Experts of a small language model: 43.2M parameters, 224 SwiGLU neurons an expert.
Below are experts of layer 4 (counted from 0) of a mixture-of-experts language model. Rows are named router (the router's row for the expert) and show model dimensions 0-191. Each number is 50 + 15 x the weight over its row's rms, rounded and kept within 0 to 99.
After each expert's rows: a language model's description of what the expert responds to. This comes from a sample of Wikipedia text that the model never trained on.

# expert 42
router:53 51 74 35 93 40 52 27 44 55 50 51 50 38 52 59 58 52 75 49 73 57 58 47 56 63 68 36 37 38 64 53 39 82 33 63 39 39 42 36 23 87 35 69 42 39 70 77 66 45 37 47 64 79 76 69 54 30 33 56 56 79 45 63 55 77 27 41 51 41 45 52 40 35 36 44 49 71 60 41 50 45 31 08 64 65 29 30 49 41 67 53 24 52 36 45 47 57 64 57 46 51 52 37 55 57 68 53 62 40 49 46 79 48 56 50 44 69 33 43 37 43 58 67 42 41 41 60 29 39 26 61 74 44 48 43 55 62 22 34 60 45 70 37 51 46 42 54 33 23 76 65 63 52 42 33 38 58 34 68 56 41 48 37 68 22 42 56 71 65 42 66 70 59 46 52 15 70 62 53 17 22 59 63 75 49 42 40 71 61 34 52
What it handles: Single letters or short onsets opening a common word, e.g. m-obilized, m-ap, h-ub, b-old, w, st, th.

# expert 41
router:55 34 67 43 59 55 63 34 29 74 64 49 39 30 41 50 53 25 54 53 67 45 44 42 43 48 74 41 49 31 52 45 52 38 28 58 64 46 27 46 43 51 49 40 22 36 44 80 79 52 30 44 62 70 69 46 45 61 23 14 36 65 50 65 45 50 17 48 47 44 35 55 27 56 28 51 56 55 49 24 51 73 25 32 58 47 62 49 62 31 29 50 49 15 58 84 62 53 54 75 57 43 51 23 64 22 43 60 40 52 48 23 51 55 51 26 64 45 55 25 35 32 24 46 25 64 33 54 39 40 51 30 44 31 43 43 71 31 51 56 70 51 40 29 74 31 58 53 56 33 59 53 35 61 47 53 38 68 52 33 54 70 59 56 61 39 47 89 58 46 57 73 39 49 45 63 32 54 30 38 23 44 85 50 60 33 26 23 60 49 32 43
What it handles: Name fragments and particles in European proper names, such as de, Mar, Le, El, Dordrecht, Dordi, Margrethe.

# expert 27
router:42 67 45 55 40 54 64 34 34 45 54 53 24 37 42 40 75 25 52 80 58 30 47 73 47 46 53 27 63 60 71 42 44 57 65 46 55 58 42 41 56 50 65 52 36 39 48 68 51 50 38 45 59 50 58 24 64 54 38 34 41 48 36 71 39 63 74 45 12 51 16 54 52 27 25 53 48 22 40 40 63 59 39 10 70 51 58 15 53 45 35 35 54 46 34 57 45 35 65 65 62 26 63 41 39 34 73 59 42 68 18 32 78 54 61 65 38 55 32 42 40 60 46 60 62 38 48 68 39 33 63 22 43 67 29 45 45 42 68 38 56 70 55 25 71 23 43 53 66 26 56 47 70 59 55 39 40 61 10 62 45 69 37 50 50 42 52 71 60 76 60 42 76 69 58 56 56 62 58 33 44 36 90 65 46 45 61 59 57 48 28 27
What it handles: Inner word pieces like or, ar, il, el inside words (captor, horizontal, Bodil), plus role nouns such as character, daughter, role.

# expert 17
router:44 36 58 30 71 70 42 22 44 69 45 66 43 16 47 38 61 45 46 63 51 19 76 39 45 65 65 48 39 41 60 76 58 42 40 64 45 57 60 29 26 34 57 78 35 35 64 80 63 43 24 56 62 47 59 57 58 52 31 56 33 55 28 42 64 55 52 49 20 45 45 47 39 55 34 79 51 34 53 58 52 69 34 22 75 62 56 53 53 28 33 31 60 61 20 63 47 65 60 52 38 48 76 67 68 66 40 61 61 77 50 19 54 46 45 27 45 50 45 24 44 28 38 54 69 71 51 47 46 33 42 42 70 37 40 39 56 30 34 47 69 68 47 58 55 29 64 43 58 44 36 59 71 57 59 44 26 57 31 55 55 52 39 58 56 16 46 50 86 60 65 83 67 55 70 74 26 50 49 80 55 27 60 72 66 47 59 51 53 43 34 36
What it handles: Word-internal fragments after an opening consonant, such as ol in Tolkien, im in timber and criminal, qu, requ, val.

# expert 10
router:51 34 59 31 57 60 48 40 42 78 40 50 59 46 56 62 58 32 61 54 61 52 60 57 36 60 49 28 59 40 79 64 72 61 36 34 62 45 37 34 55 57 69 46 53 43 50 53 66 70 44 73 54 66 62 50 32 48 58 32 47 83 38 70 49 40 51 49 30 47 39 64 35 62 30 68 52 44 55 50 53 63 44 15 59 50 41 33 56 60 18 15 62 35 32 52 40 45 41 53 47 37 37 33 39 48 58 31 64 69 33 46 51 37 35 34 25 68 45 15 31 59 52 52 30 62 36 48 46 59 41 20 66 49 30 36 67 39 43 06 67 65 72 48 58 37 40 68 43 39 57 39 76 69 36 23 42 76 38 54 55 65 71 35 62 39 54 84 75 61 70 60 58 82 62 62 36 53 82 47 55 31 57 56 68 40 21 31 51 49 46 12
What it handles: First piece of a multi-piece common word, right after articles or prepositions, e.g. ex-pense, b-assist, dep-icted, re-, con-, pre-.

# expert 20
router:40 68 49 40 40 52 31 44 32 77 41 48 42 46 56 44 65 15 46 60 63 45 56 42 42 79 47 44 55 71 64 59 53 41 62 43 21 30 22 20 39 81 39 55 11 32 59 65 67 60 17 60 79 39 75 64 59 29 36 34 48 63 25 29 43 52 44 49 53 17 40 59 36 55 31 45 65 58 48 46 43 69 27 37 82 46 51 20 48 26 35 41 42 41 40 43 51 56 34 48 35 20 56 62 58 34 65 71 64 27 49 37 46 63 64 38 24 54 38 41 24 29 39 66 33 40 51 50 39 48 33 35 54 12 51 46 46 58 41 38 45 69 55 19 73 39 41 54 45 23 51 52 43 54 54 61 49 44 46 28 58 57 43 52 61 33 52 57 55 66 63 75 64 73 59 38 20 64 59 52 42 45 67 42 64 47 73 30 67 51 56 44
What it handles: Single capital or lowercase letters starting a word after a space, bracket or pipe, such as R in Rail, S in Sixth, B in Budget.

# expert 7
router:53 69 57 31 76 53 67 36 35 40 71 59 38 54 58 54 48 33 67 68 72 38 80 59 51 62 37 28 31 67 58 58 42 56 29 62 52 58 18 57 47 55 77 39 35 41 61 72 41 48 44 56 77 53 63 54 47 31 28 29 36 74 59 64 72 51 30 61 39 35 35 55 33 42 52 77 45 53 34 28 55 42 50 46 31 34 55 32 55 25 66 39 63 35 39 54 48 54 67 48 57 42 55 65 73 54 63 80 74 60 24 38 37 63 46 47 29 65 58 36 26 50 26 55 35 35 24 85 38 18 31 23 48 55 43 42 53 48 40 50 35 48 63 35 45 25 57 59 20 21 41 49 52 61 60 48 48 55 35 35 68 53 64 39 41 42 49 78 74 77 51 76 62 57 73 47 29 61 51 57 46 45 78 57 71 73 43 37 62 43 66 30
What it handles: Articles and possessive determiners opening a noun phrase, mostly after prepositions or verbs, such as the, a, his, their, its, this.

# expert 28
router:49 39 72 64 76 61 40 31 36 64 68 61 45 49 47 61 67 44 48 74 71 35 75 50 43 70 44 53 70 68 55 60 54 71 38 40 41 27 29 49 16 48 31 56 24 36 68 69 72 44 36 48 68 40 87 45 56 54 52 50 42 42 62 75 53 71 29 58 34 55 36 71 49 49 38 63 59 23 35 38 46 43 21 50 52 49 48 33 59 41 40 54 54 46 33 53 64 74 49 50 73 49 59 38 92 33 61 78 59 65 36 49 62 63 43 22 33 66 30 33 49 40 54 69 48 33 61 61 34 47 35 18 68 59 32 34 66 53 39 40 63 49 72 43 65 31 51 57 47 13 53 55 53 65 31 38 28 76 47 53 45 54 65 55 68 30 60 61 54 70 59 49 50 61 57 40 24 66 45 60 53 19 61 58 58 42 28 29 68 31 30 25
What it handles: The syllables pro and ro and other pieces in chemical, medical and taxonomic words, such as hyd-ro-therapy, mac-ro-phages, Methylob-ac-terium.

# expert 3
router:54 32 74 44 93 33 73 21 44 72 39 56 47 47 57 59 63 29 64 66 56 65 67 53 45 71 47 50 42 53 68 52 42 44 47 28 49 37 33 29 45 43 52 41 17 20 35 70 51 19 27 70 58 64 52 38 50 39 44 44 42 49 25 68 59 61 57 50 49 37 51 63 45 28 35 66 44 49 34 53 75 52 33 40 61 60 60 25 58 40 43 47 37 55 58 71 41 60 63 59 39 26 56 51 73 37 61 76 64 75 47 59 42 50 54 24 32 75 29 61 13 48 58 39 42 36 65 56 43 24 32 61 63 25 50 62 64 49 54 56 81 66 77 39 66 46 47 63 23 49 53 48 56 61 39 14 39 49 20 41 67 57 57 19 71 32 26 74 45 64 51 53 28 66 67 46 38 49 44 53 47 30 61 52 66 66 35 47 69 61 61 45
What it handles: Word-initial capital or lowercase C, P, D, G pieces starting a longer word, such as Pistol, Publishing, cancelled, pension, pageant.

# expert 15
router:46 54 75 48 64 35 40 27 57 66 49 56 57 35 50 52 57 31 64 65 66 50 44 57 49 63 64 58 46 43 54 59 42 40 50 54 35 67 34 64 35 68 47 47 37 37 40 67 55 67 32 84 81 82 62 51 63 39 52 28 39 65 31 54 71 59 57 55 22 21 18 64 16 29 28 55 59 59 46 21 59 49 41 12 52 58 51 47 62 32 68 58 62 43 42 76 42 56 49 67 48 23 52 53 75 47 61 41 51 68 28 43 70 72 51 69 14 53 57 28 36 42 44 71 42 65 57 86 56 30 47 27 58 49 51 39 34 59 36 35 47 68 55 44 74 46 60 60 28 46 52 45 48 82 58 21 35 52 48 55 51 54 59 46 75 37 25 61 45 61 48 31 54 71 70 47 60 59 74 64 56 30 65 36 53 19 36 27 74 53 41 50
What it handles: Word-initial L, l, V, E and consonant clusters beginning a word, such as located, Landing, sporting, flight, all.

# expert 4
router:39 47 56 67 64 36 37 33 21 69 62 58 40 38 44 40 62 25 54 68 56 28 62 43 57 38 66 57 55 42 64 75 56 59 27 65 60 45 48 33 37 67 62 29 41 24 58 71 71 32 07 49 80 41 60 51 40 17 25 64 33 98 52 48 54 67 53 41 54 56 38 72 24 53 39 55 73 36 43 31 69 73 59 44 37 53 61 42 59 50 53 38 42 46 40 57 56 60 47 34 53 54 51 57 52 46 50 48 41 50 38 31 68 27 57 52 61 44 38 24 45 46 40 56 35 53 27 72 46 38 36 58 61 40 13 49 41 38 47 31 62 74 76 32 91 27 32 58 43 32 49 49 56 52 39 37 16 60 47 51 75 42 36 60 69 33 27 30 58 48 54 41 75 63 50 58 42 68 56 65 51 53 61 57 53 47 37 43 83 39 48 18
What it handles: Second word pieces inside personal and place names, often after a single capital letter, such as L-ew-is, Mc, Har; also non-Latin script bytes.

# expert 32
router:59 46 58 52 52 63 72 62 36 79 59 58 64 44 67 59 77 26 42 49 76 38 62 47 49 57 62 58 48 39 69 67 39 72 46 36 50 44 49 55 29 54 58 58 38 53 38 75 50 24 31 42 66 40 66 67 63 37 39 32 40 70 53 64 39 64 14 50 34 61 39 89 29 27 22 45 41 47 59 66 58 57 46 58 98 46 39 30 50 30 27 50 71 38 70 51 30 43 46 33 48 49 69 39 55 40 46 53 61 47 51 39 74 64 50 63 39 78 20 33 41 45 32 73 44 43 40 69 55 31 35 30 57 36 47 23 63 59 42 30 71 60 61 41 70 38 55 24 35 40 58 56 66 83 48 57 37 67 55 46 62 46 52 37 77 46 37 52 53 69 61 70 71 48 98 44 55 65 44 35 45 34 73 44 32 45 44 65 53 54 38 56
What it handles: Capital letters in initialisms and abbreviations, such as U in U.S., A in C.A.P. and PAVN, plus the pieces r, ist and dist.

# expert 37
router:48 53 59 50 66 58 74 31 38 64 59 54 50 56 46 68 58 42 62 67 74 35 59 83 51 64 45 38 33 42 49 67 51 59 62 54 61 62 22 42 48 77 47 58 47 45 52 57 60 30 03 60 70 53 64 48 53 41 26 52 46 49 27 76 64 51 40 64 38 37 40 64 34 48 37 73 59 54 50 43 41 66 48 17 51 79 58 43 53 41 63 50 44 44 51 49 32 68 67 64 45 44 67 71 73 39 56 49 67 44 49 27 42 65 46 41 36 63 41 15 48 30 38 95 51 32 14 60 35 34 21 61 61 37 28 36 49 55 39 31 62 68 56 14 49 40 45 63 28 13 23 88 73 45 36 56 51 59 24 54 59 63 63 53 58 29 41 77 31 71 64 63 45 62 68 47 47 45 53 47 52 60 68 44 58 42 38 49 57 41 50 64
What it handles: Capital first letters or pieces of non-English names, especially K, N, T, Sh, e.g. Karnataka, Nikolai, Pakistan, Mangeshkar.

# expert 40
router:77 54 51 37 67 49 46 24 50 77 44 54 35 55 18 69 63 32 50 58 50 35 63 61 33 35 68 51 25 47 54 71 72 84 41 58 47 17 46 26 09 40 51 57 36 37 62 70 66 19 34 55 93 47 69 50 53 45 37 29 44 67 35 42 52 69 19 37 42 45 39 66 30 53 30 39 66 52 25 43 49 30 28 46 46 78 27 43 33 39 45 39 53 44 25 54 47 60 45 52 50 36 71 38 42 43 48 52 50 78 32 32 50 59 72 50 29 68 53 47 30 48 33 79 33 58 34 45 52 41 28 36 51 56 33 58 65 49 41 39 58 62 49 45 54 28 72 60 59 36 64 51 52 62 42 13 44 64 46 45 65 41 59 48 69 23 45 77 58 34 50 71 42 78 51 54 45 52 52 65 59 45 60 72 62 38 46 57 74 32 54 41
What it handles: Opening pieces of words such as com, im, prom, pr, em, man and United, often in text on politics, elections and legislatures.

# expert 19
router:65 45 56 52 63 67 57 37 40 58 43 46 54 32 46 67 60 29 52 75 64 28 75 40 26 44 49 50 48 43 63 79 56 69 50 67 42 31 16 60 41 52 68 42 60 45 70 67 70 51 27 45 83 34 64 31 64 48 41 40 36 65 35 66 53 65 61 63 53 58 29 85 43 22 33 73 49 35 52 24 68 32 50 28 46 73 90 42 41 54 59 34 48 32 50 51 23 56 50 45 45 37 73 22 67 37 64 60 52 38 32 26 49 66 49 51 52 42 50 39 41 43 60 68 45 62 32 63 66 53 39 28 87 45 36 55 68 34 49 41 70 46 60 25 82 42 44 67 51 40 35 61 57 81 29 38 52 55 31 44 78 43 35 35 70 45 37 80 61 45 31 63 43 35 34 46 54 42 74 59 46 40 71 74 46 44 40 37 53 37 50 42
What it handles: First names and name fragments in sports rosters and results tables, plus position codes, such as Alex, Ben, Wang, MF, FW.

# expert 0
router:47 43 55 62 56 42 82 45 50 41 62 63 40 15 32 52 82 43 54 79 66 47 63 53 48 97 55 41 28 60 40 60 33 56 51 65 28 41 50 33 45 55 48 42 37 32 67 64 46 34 53 82 80 27 57 64 74 44 24 40 43 54 49 41 37 50 11 52 49 49 46 55 38 22 24 52 55 37 62 49 75 73 50 32 46 46 68 42 52 44 47 28 61 57 29 37 56 57 32 45 61 27 56 52 72 33 63 58 57 55 40 53 83 62 47 64 38 68 41 26 17 59 51 56 42 41 26 68 43 52 31 31 78 42 43 39 65 42 59 64 41 41 76 35 57 26 47 47 49 33 61 58 65 77 64 30 42 58 45 37 72 39 66 57 56 32 43 61 66 58 49 58 46 69 46 30 36 52 52 40 34 41 55 42 63 53 44 73 51 28 47 03
What it handles: Word-final suffixes forming adjectives or nouns, such as -ical, -ative, -ial, -ary, plus the word American; e.g. historical, speculative, documentary.

# expert 46
router:46 70 60 41 67 55 73 44 35 51 49 52 49 45 39 32 70 25 52 56 61 43 52 51 44 39 56 44 41 28 47 68 49 48 54 46 17 23 38 55 35 48 61 54 48 30 39 52 42 57 17 95 52 77 73 35 45 25 27 54 34 54 36 57 40 74 28 42 38 50 27 67 31 33 37 56 64 41 51 36 60 69 18 33 50 28 33 44 57 36 43 44 47 38 32 42 21 52 66 48 31 27 55 53 44 39 66 70 65 41 23 55 54 30 49 51 33 60 50 54 54 63 47 51 40 23 25 49 67 36 23 60 69 31 23 44 56 28 49 48 78 53 68 56 63 35 60 58 51 54 75 31 76 49 71 35 40 83 53 60 43 59 43 34 77 37 29 58 39 69 55 33 32 49 66 63 52 41 50 47 33 12 68 61 85 67 55 49 47 53 41 40
What it handles: Mid- or late-word pieces like st, est, ent, ept, ac, e.g. Mod-est-o, Rec-ept-ion, b-ac-helor, rel-ating, plus stems like reg, elect.

# expert 24
router:34 35 64 48 43 65 56 39 64 38 65 71 55 41 63 67 70 24 58 71 73 29 79 57 43 69 45 18 42 49 60 49 23 62 35 66 53 67 36 29 42 39 73 45 54 49 52 69 43 50 33 37 63 43 56 50 58 39 37 39 28 65 44 46 46 76 33 27 43 38 37 56 40 59 29 63 44 57 81 35 65 59 42 27 96 76 57 51 64 36 24 42 54 46 48 39 50 36 50 51 54 55 56 61 57 26 60 44 64 32 51 25 48 64 59 40 33 59 24 66 40 43 59 60 30 43 44 79 30 57 39 54 71 58 35 29 53 32 51 34 32 44 32 20 75 29 33 53 34 38 64 62 67 58 65 42 28 46 44 31 42 60 71 61 60 34 48 66 63 44 47 37 30 78 53 44 29 39 33 46 38 41 48 80 76 39 38 51 87 23 45 55
What it handles: Word-final vowels or vowel syllables of foreign names and taxa, such as Mill-a, Al-Ghamd-i, albiflor-a, -ina, -ara, -ka.

# expert 38
router:73 52 70 45 82 50 70 30 18 72 64 68 36 49 50 41 72 53 55 51 51 43 68 50 47 47 50 37 49 52 67 62 23 57 53 34 71 52 30 33 31 63 55 29 46 31 70 65 61 26 42 62 47 53 61 55 54 65 45 36 40 70 52 60 61 65 28 58 28 45 47 89 25 34 34 57 60 34 42 30 61 65 38 40 52 49 46 44 60 68 45 42 42 61 47 39 26 48 68 53 37 37 74 26 42 43 53 72 67 55 39 29 46 60 35 33 08 48 54 50 31 33 25 69 53 56 60 68 33 46 47 50 56 12 33 34 57 31 52 27 45 50 65 25 59 27 50 64 50 32 53 42 61 64 37 12 58 51 28 57 63 38 31 75 61 36 06 61 43 49 54 40 59 53 54 71 34 41 51 52 13 46 55 47 50 63 41 30 55 49 24 40
What it handles: Mid-word syllables such as ag, ab, ig, og, ug inside words and names, e.g. c-ig-arettes, fl-ag-ship, invest-ig-ation, d-rug.

# expert 36
router:64 65 69 54 73 41 66 38 27 63 41 60 31 35 42 68 53 37 67 86 51 35 64 53 53 45 70 42 51 53 53 59 56 63 31 37 23 18 55 41 27 77 76 45 39 58 68 63 75 46 35 66 77 82 79 47 67 34 35 35 30 58 10 46 35 64 41 53 55 45 39 65 42 36 41 71 45 45 59 29 82 52 31 39 45 51 53 29 65 47 50 38 46 44 24 65 49 57 66 31 58 37 53 36 64 20 87 68 86 60 26 57 69 65 60 41 64 56 47 27 42 45 23 71 55 64 35 52 57 40 41 36 68 38 51 61 65 47 48 30 65 53 55 31 58 36 47 65 53 40 54 75 71 61 58 47 59 40 43 45 59 67 51 54 60 36 42 63 69 47 40 57 60 60 49 56 34 43 44 75 36 43 78 58 39 27 40 28 67 36 54 40
What it handles: Words in song, album and chart text, especially Hot in Billboard Hot 100, plus song, Best, Top, Love and label names.